config = dict(
    experts_per_token=8,
    moe_layers=[0, 1, 2, 3, 4, 5, 6, 7, 8],
    router_score='softmax',
    routed_scale=2.5,
    vocab_size=15690,
    norm='layernorm',
    norm_place='pre',
    norm_eps=1e-06,
    init_std_qkv=0.0347,
    lr_head=0.00743,
    schedule='wsd',
    max_seq_len=512,
)
Below are experts of layer 5 (counted from 0) of a mixture-of-experts language model. Rows are named router (the router's row for the expert), up (a neuron's input weights, with its number) and show model dimensions 256-319. Each number is 500 + 40 x the weight over its row's rms, rounded and kept within 0 to 999. Numbers have three digits each.
Before each expert's rows: a language model's description of what the expert responds to. This comes from a sample of Wikipedia text that the model never trained on.

# expert 23
Function words, pipes and punctuation in ship and military unit histories, plus verbs like commissioned, restored, destroyed, built.
router:484587452518519425514498541465482499449493545437491494501467515484476471540414459498453451499443474510520530493499535483500534422495499491505546530429477538507500477493485510501489501567477471
up0:499538524512460490483505563510468504570503538520540469391542391561479529486528516517499514481489564604470533542505568482536518465507544460480465479506487469550492594521463407483508577510457477
up1:522495434537500494523521442521545555532519540465511500532474533472530581465490499505489512460496454526451473534485543478526432500502508387489524491547492482481497508416560542563477464492522422
up2:549516565475478530528531493526538516500524515485439451447497504498504469437560546504527524467507478500506460615523437483511465501557515491569555489460530529477512520501558506456538521466524489
up3:490451565462414497514461464501528490466527478512472526514570506600486466457544489560485496564456542467499570480543566526490495523449526454440495529460462523552420459568515521523549483564493530
up4:467545487450432485431479532464506540551473470547511480522404511496484534498536501538605568457531584436499581604450489521519481486527457562510509509518464463522520599496535507477552508560486472
up5:504522448556439468503480496481535542490488488536520582518489577424519492512539465506440488538529564496510553535450401496481475484447557423458450545514502525522453591478517488498470531501417495
up6:467539504445480498532557465507556530536477532460491439520518494527527486500597518464546485513544482576526459477513531473498439507511584483482476497517460531532485550532489500490517466509538530
up7:521546529506513494520526485490492514510485481539488504459413545470538406528482508450511468550469581489578515494513537418477504503561533477489464534581500524428499559479520443507478482535461571
up8:446543490528569518449497426543544484534571527560496505428457529514495477527524533528466517489473504510454539454511552492496499454533500459540478454524498422491464439511492481560532553493501490
up9:539501515466481541483496526551465501492517468594545542550561498506485443518475457513548429485508569486584454573497439509580468430505517507483487544528571455509560480413519463483470523550481459
up10:531547481462499501521548522519528518508481563489514478458543532475483476561536499583448493507489519415469520457454502510447516529475559457462515428411518459494473537563430425538539488470511494
up11:497502458525499509503486487582560522423560470553521514559483493517466528501491461526523479440458460464528505488406558574473501540519460488477518501563503485491561495481526550464574507487550511
up12:587518427524500471479407502471513434538465469465485544450483560427515507505502507461516555514534492550436457528536549478554538451527472475470352466576509472423475487468568547535515562442482522
up13:467527463516518466482531534539493526582539489527489512498526523475525502481475566464499477462538457511515561519464476491454508511545540495561561549440511519538487471579464456448548539458471450
up14:555481507561552483511434474480497502481502466552514520513504522559505477475500527621502536579420486527570511494507550493538525472503460490475484465513475512502555454586566478514434500522540491
up15:575473489475486432511492501532506509478562422471525419433445531528430539485528525489536514516510488407535457546462512533523476537493493496531576527480556518511492459575511563525460535532476513
up16:541433491544474502547587553499487473465511602473496524457551560510479447550512468441459427530455565533515477493558562539567551487598484527446415451539476536428447490457526481514483523528494505
up17:504546511500455436464464501490571500518553506507500447523509555424459472460493584503550504445507524501563478470480542566461453413543508539553451550446491462487475483441474573554565541462526539
up18:478508525503488519450444469479430527517506536427518537517469463500529536512536474526532540494439520467559529559554477502530474535494495559432499475458554524530525501526426470531526472590507476
up19:485522560479506490550420521484463477500429519468466531429458478578507587525521494489455528487516591500579452469441503460507519533522462530500535500453568476562486522611558506437481500407510458
up20:561446473515545479447523472457547517531540474520526552510535519574476496597417402458474542578550490401432522518408455553468518486485472597566551513492509523478469570500569540538450526384496480
up21:482524515552523550529493446483471478585520524486493473428480558569465490552550535400558532502449492419618454534475552530528475458420513476514422489526467467532459508512502459482589484576592537
up22:486541461496493488499596519488522481505513480429487559510504560487478471547484513449521479611511548518513428494499540542511452500528542559480428457540435500482505544537450548535531573518504456
up23:518548530480455505589459460529454482465491486453470473548458497452545444559489516476496460543548485528483571497459499541490479469501405536553514551424448468580510558527543454496560502433529537
up24:472487483453486563479483544510445466451533566502553509506438495567475473467460534456475433438476475494524461531519471525509534490468543557565453451534498535397447493513457426494549482566463497
up25:556511498483499480520505505514450490455545546532489488480481514551449459531500431492526558468504481504405572529452576463503517442529469451527500443496530449529479489525504515494575493490483492
up26:467484509456514512407433498492438483496471527525501520527516468525485480567478546516472480494485527409508450471558500570542606502494495493456586446438502445466587427486480506551448532515498403
up27:474540487545452548543514439489435545545470489559469474449431554468550468483392471467474465491483522477448465545484506486476461561498463509520507521438554476534454432521520555482546512514446470
up28:508558509503449551478564502487584512521514500472500510544489493551471491479487573493588535508508490450585463461481518600530530506520519513460461465494530517454492483442508489528501497527554445
up29:440489495492482502472490509541551464505465532587476518522501528548477428526489563489488464497574441501484527508375537441548520510442495569528487499427475494507426509458451460465635542532507445
up30:550565488395440535502528528498451509400496515552471491555532482452471490498456490579538488533458541480491477462588519546463504526514502507469466497530519438534544512470499507590516447485514474
up31:473526440564534505498493467527540513503513433538474482437464517453537418517507455475487418475508522464499537500507488468427554482514513523548542535512484478494483534461541468537517558545508387
up32:529472584468488497542468447474490471532471521503475530579507453535501469514464507437512487428486495372500448509451503490459471488496455527525511572465418566540530513485506555505504533409579547
up33:547520522541508467611510530519488512509445486549496458526572478550502465551534451480475458557534521479456547467499466525518540543544516479461486500500570505487484474529521493454519545489451442
up34:478508449495510433537393492520404568528415491511512587450569561516490517479511600511529454538526548412481457490487458533534464507429507492510493480475539497522442496431465459506471500520482463
up35:423518496495562510542516557512458473441522542472477452487459583499511418487524473487510536498479524532502484550446539478592498472511493575451452436465480542451551474544504489500523497513479503
up36:496623509477530494516461525477520507470541565528506455446505507511448528507608455495524482464492496493447478549501521536418519526517420490500489495522507547515480575458511458522496517530517527
up37:496579560542543451523506475525477460555484525552553495503503534462440498469439513436496560458485475498483527446489492439505562494487468455531518588456479477496512518451482513387513439479526448
up38:554571570491524556544535561499427450487536495464466413465486450472522530538440420538496489411489456577543483463523438450493496502512476517460460444521524491469482530474516501481457454526511510
up39:467506492513490524549424507490487465540531498511533511424513506506490456403594495430527452452488559549563533529462538479542463509494512471498471529459515496565484522491519503423498475478567564
up40:478529485455500463518494505468458479537539506543523490539460512512520461499414477503541447429509548413578496473533547558501458493510493540515443522481497520507517447491524484481523436493594425
up41:456439553502525572495421511492468494540509520520487501512527497504481487545536504483535478534413525503478481433442524429514583507483485460496470528517522519564449459571497414489509474527503492
up42:529527550517509508492551500481467530518609492476532533472438501560544557546452542490485523516491576455599476523482486496494574505564439510541487433495477522494516485461466498515497524557513539
up43:508500524521528521552466519529487509505486508501561464539422458512529474501475504581487494555501576528528508489518491481457537495545446572398542506475484515431525518419520518522480574492456487
up44:463470486488462467450513441591466508438440520530458483466432526481487493487474472496507473451510520468542489512532470554566553497507464522580557586456512515479540458566551530480587488434393478
up45:440490528404530530565527422517488481532511523515527481541473516523575495483482511462442441472478555508547613474463477501509542527496501472501512486415469510503506552463462495483550495513491492
up46:532530463467442540512502567521509546545491508492523523570472464459537509483469568520475452445404576479509470476516573512507544453559502526445506561427529503506527493500516416491544516523529512
up47:498557465520523492516501485478505490484562425549525481525485475536494428494503556514485547529524539517562503470426473485493458484415489521551500501498439532523511476468518508563503452484542485
up48:492522491469524472550435426514510468526532554564510473379497519479503400536498504476476481497517537467492439448474540440470537467465491486479473416489500445471442469527476529469409523438479576
up49:500571512494510489501487504500481472476535545562495514527416466491433569575440476517548458492519505484526576468414405536486510508552456568428565453476540494554492419497520530460486455475502527
up50:519541535478500492531510488511577558474498484467507568497547549526524535491457509523526466539487522459425492449549566511448486559574575531518494573399538472457497450488451471487495499560528475
up51:496536512420454469487518383483517487435542567548473470492494558425460416538627507525479515573499501481513431519481566542462462478533490456455440465521515532457490542552478514576494460536563471
up52:488463460538424487528548437494487491513523510436437446541540616504518475576539408474510463527506484553459523563485513425483438512560479446533478509533427461506443567468481511496463504498464572
up53:442517474562490524467467483543503463444510568559591469463507456534461492520487527479454480561580467512541499485438468486547614470481527511468526546499490552548473513497447468506480501478483458
up54:469553533457467546631451519438539500466488530532467490496464460463490454518490482488456492481459481514508518543503555480471451538468450535486495477483519525568475502545506455495575419592474435
up55:468481497484490456449483504442482462506493463509536497434557491466587479519525429435512456565524525441479452475473504531447511515454459462572458590502446521519469465498538500481493441525482456
up56:506473428526439551487555535477512512515528534485500494533412564495534445510581450513499541540511515489556430497594591533417472549502486489478451561554589546481520525473492484518523452507519504
up57:549546491451455488513514517508505502511551434479540583486487584454523473496460526491545468469515542534478492457503493463432522487480459502517473497461504463517426517485446470497514596526527444
up58:508574562534522443522541510443550512498539507450496516553544539466469531449558463497466530538490458470534500539465492532424540496458493483487491505543482456448497519555463475445454507506542518
up59:459472482498490438532548454483530517558535446515522506491430562518486463511456557496554482511542561508579533470491446478461493525428493546459512531585464520468426509466444494474555619555580547
up60:515546512489530453515422490521551507471509527579445488493486544429492501498538510453528499493511518485530564464550474485524522546498511469459542493544579473494523408530495518495525519526514487
up61:486531537513514506501542529521521501513461546523528502474503477490497471543534497545462415508548467548500482511517527489474514537562481476426449563447437466493531462480498473541542517491462517
up62:538506435544475541559541503537483482410514516535508500460537563474524455599438513480559452535509507568530479511529495455491520495460532498516507499545525473459527514548486440566544510578462476
up63:476502454511468468521554483510463466424484474483457505480584508482484425461509491509506475563481534543572468462523526545471445458500481504488405478578496515477460515483497578569550492542584527
up64:449455523460494490442537469499516452571534563499553543480532551467493513535514525501533511458486547519513501486589492467509520486468370451537516591541427480546488564527500522461506461505554486
up65:546523559503554495580415483538517431452493482536456496464507539485526490518435401457522445553493547449543549553487605465472514468417515468474510551494518500458533545506471510526490483460508520
up66:498549450490533597479501480494503511492572493501498562493527503532454524504451435496479470545479512517515491543575528566486529496426493490470488523490523505506485497560474428497584465552532474
up67:509425521430467562548514513518464470491510479528476482504456479481523474519529477544500574502528457510507481505548465506520460504497453513513478480503482527421562491464523495474438346452552555
up68:476536491487451438561507518491545512484454553574545488510499524508485482475462545418527463522497556495578399459549521533547568593550429490493459582498508538429560461509568517496516460480447459
up69:493568460493511516520446471506505562492454546453509498479504470577447450501536465510493490434502513452500517499542494500470526474522419506446625461423546473513531498454480469462503529466534571
up70:514462497518541486532556543514485502483506519536525493455458468477479521506470522574510436566522492538479417546551531418557523522528474481499496493574507569442414507497475523573534547503598443
up71:535523438466516551560482446496450393524538478456463511480522478462534530566473469533538511452422573520546533512524450501553563494526474484570444484550455422531490448521506432513562488517467572
up72:532519507482498470536500519520493494488486491454490517507548551545487520500514531535546546493557553515474477486485516491542488483476596464475466460450529549465419479463420503488505559468519493
up73:528479530457463515515511554494537552501567605512432492539495456503482434507506465513516483502551455506422499510403514427422550469534520485486578426453532452514486534492572471457623499502468469
up74:515479407492488524475484557413457508453582459476548519542438560458470599499489493601512434566462539517482448590552511574488463528504481530492518510550529406537443509524493568533448557487516489
up75:537485544489519514536524427480499540461493527503459546502557505524436492498475500490490476551420498534445567416521563471447540542576466508524499503490444528499453534626568443508483499491517416
up76:536488493522516486489457532532536494459506543534507558526485576549508468519448480526447481542489512504450468433494601466540525536530485501462393507485513529449499485568515421505462509508477502
up77:563547471488515479495523485497472530473494442454516476529453464463526648450499496598520531495514475454482520509487467509488517558517478480473527543466503468521518507493525506427510546495514488
up78:504532466515466488440471461469503459448488467527453458529472495466485451506518462545410469494496544492493518501493459516532569528495429472542477526484589523508493451452509569525468523469437410
up79:486559538527479450486518565543523528467495506512412451387489503496500562506476505564546468533545533512494469535497440477561522518535481541508524471412516530542496462490496449514511542493515421
up80:554621585441423493486470575520484520507491550532482461508478520470542445458528492523497528569492485493472501521595522506484559544511446536491548408468499509493530485489503478452517480527537467
up81:485515535545414509485519475492457490562484527561514518475470466524515447487525535633441438462471521455509486414458469574501507492386504523442515455468523476535527557521512531534542541551465473
up82:526572531444516479476577512531479452470511487524536463560460455411478455463504482599450465515472490463546590480571474511518483548570472490471512470477573481535455451482498490493505454440499471
up83:567520473526514516466543507479564491483547392459504571526495502445458463478538494460539496533511509485552487427529532448461518469543564449501480490471513522437481433470459512443589527492494494
up84:520469511418489500468512494517546501524477548517534527510527478519503509558517485514480500453491577555557490517548455480445522475499509564474537452416467511542522521591471423547532536505447489
up85:517454547476526527545448521556517475451538504512499490482392536552484576512469493579503499477479516469527583589429507491574513399448513516514537492498516452466445442505464522474494438470498567
up86:449535512482485490516481493509496500416463473464465524578424541456578531533466505535500502482505569477484457515539416484533524473492507465518447461534496493484453440437499567557539495496408468
up87:534456481549477468547513538516576488498395445589539478586520563563505459467480513536486422439530564502498484482558485437485490525522516467509500460492439418462498556562512472503494472512527515
up88:562547539502471481506559576534532484541516531527548509509480476465463562523438490469460493489526576480542533400462469488536552572535448486437552547449533506530471600472505544489480503414485460
up89:444515471443451444496421509540477486525469492457457545477531482484546518437508454531441552566471490541518510501538481486476523532476466535439515464534545432520482520474517570556500564550537505
up90:441459465533506469506532506500478515483502426523497524476478442471475475548468513527527532604504597485498530479504526472515516455518492464556458540480456526532468490533476510523464472497409517
up91:393532490459518432488489534541520506472458511473513432578493574582445459422511493530554531512569509547576454519561504557539503565584500388542506468398483474460472470472472508433447468511500474
up92:501498518518481520590478449508461442520491555474497497492504502546628421483470512513498487458466521461535482482555482538491513553506471555516475413526428524493431434445452551529478464459491481
up93:482500565508491506587459484526465477490481515494538490519460489453482464504477521507487472510488514453495597530499523501419533478550459469488481542457543452501497550465533477478684504502572500
up94:469521502465525428483504515524508533496516522474469461462444481536573445593463521541535519467484518585513483504457524490521539560516500571546513471505476516466467465592522548458512526502527483
up95:522503515484432553501548532452544523512506535527453534498534550487488470504470502516501395537536505528464466509471508478481462480618482527467482521420553480518526472501483449471499439519523494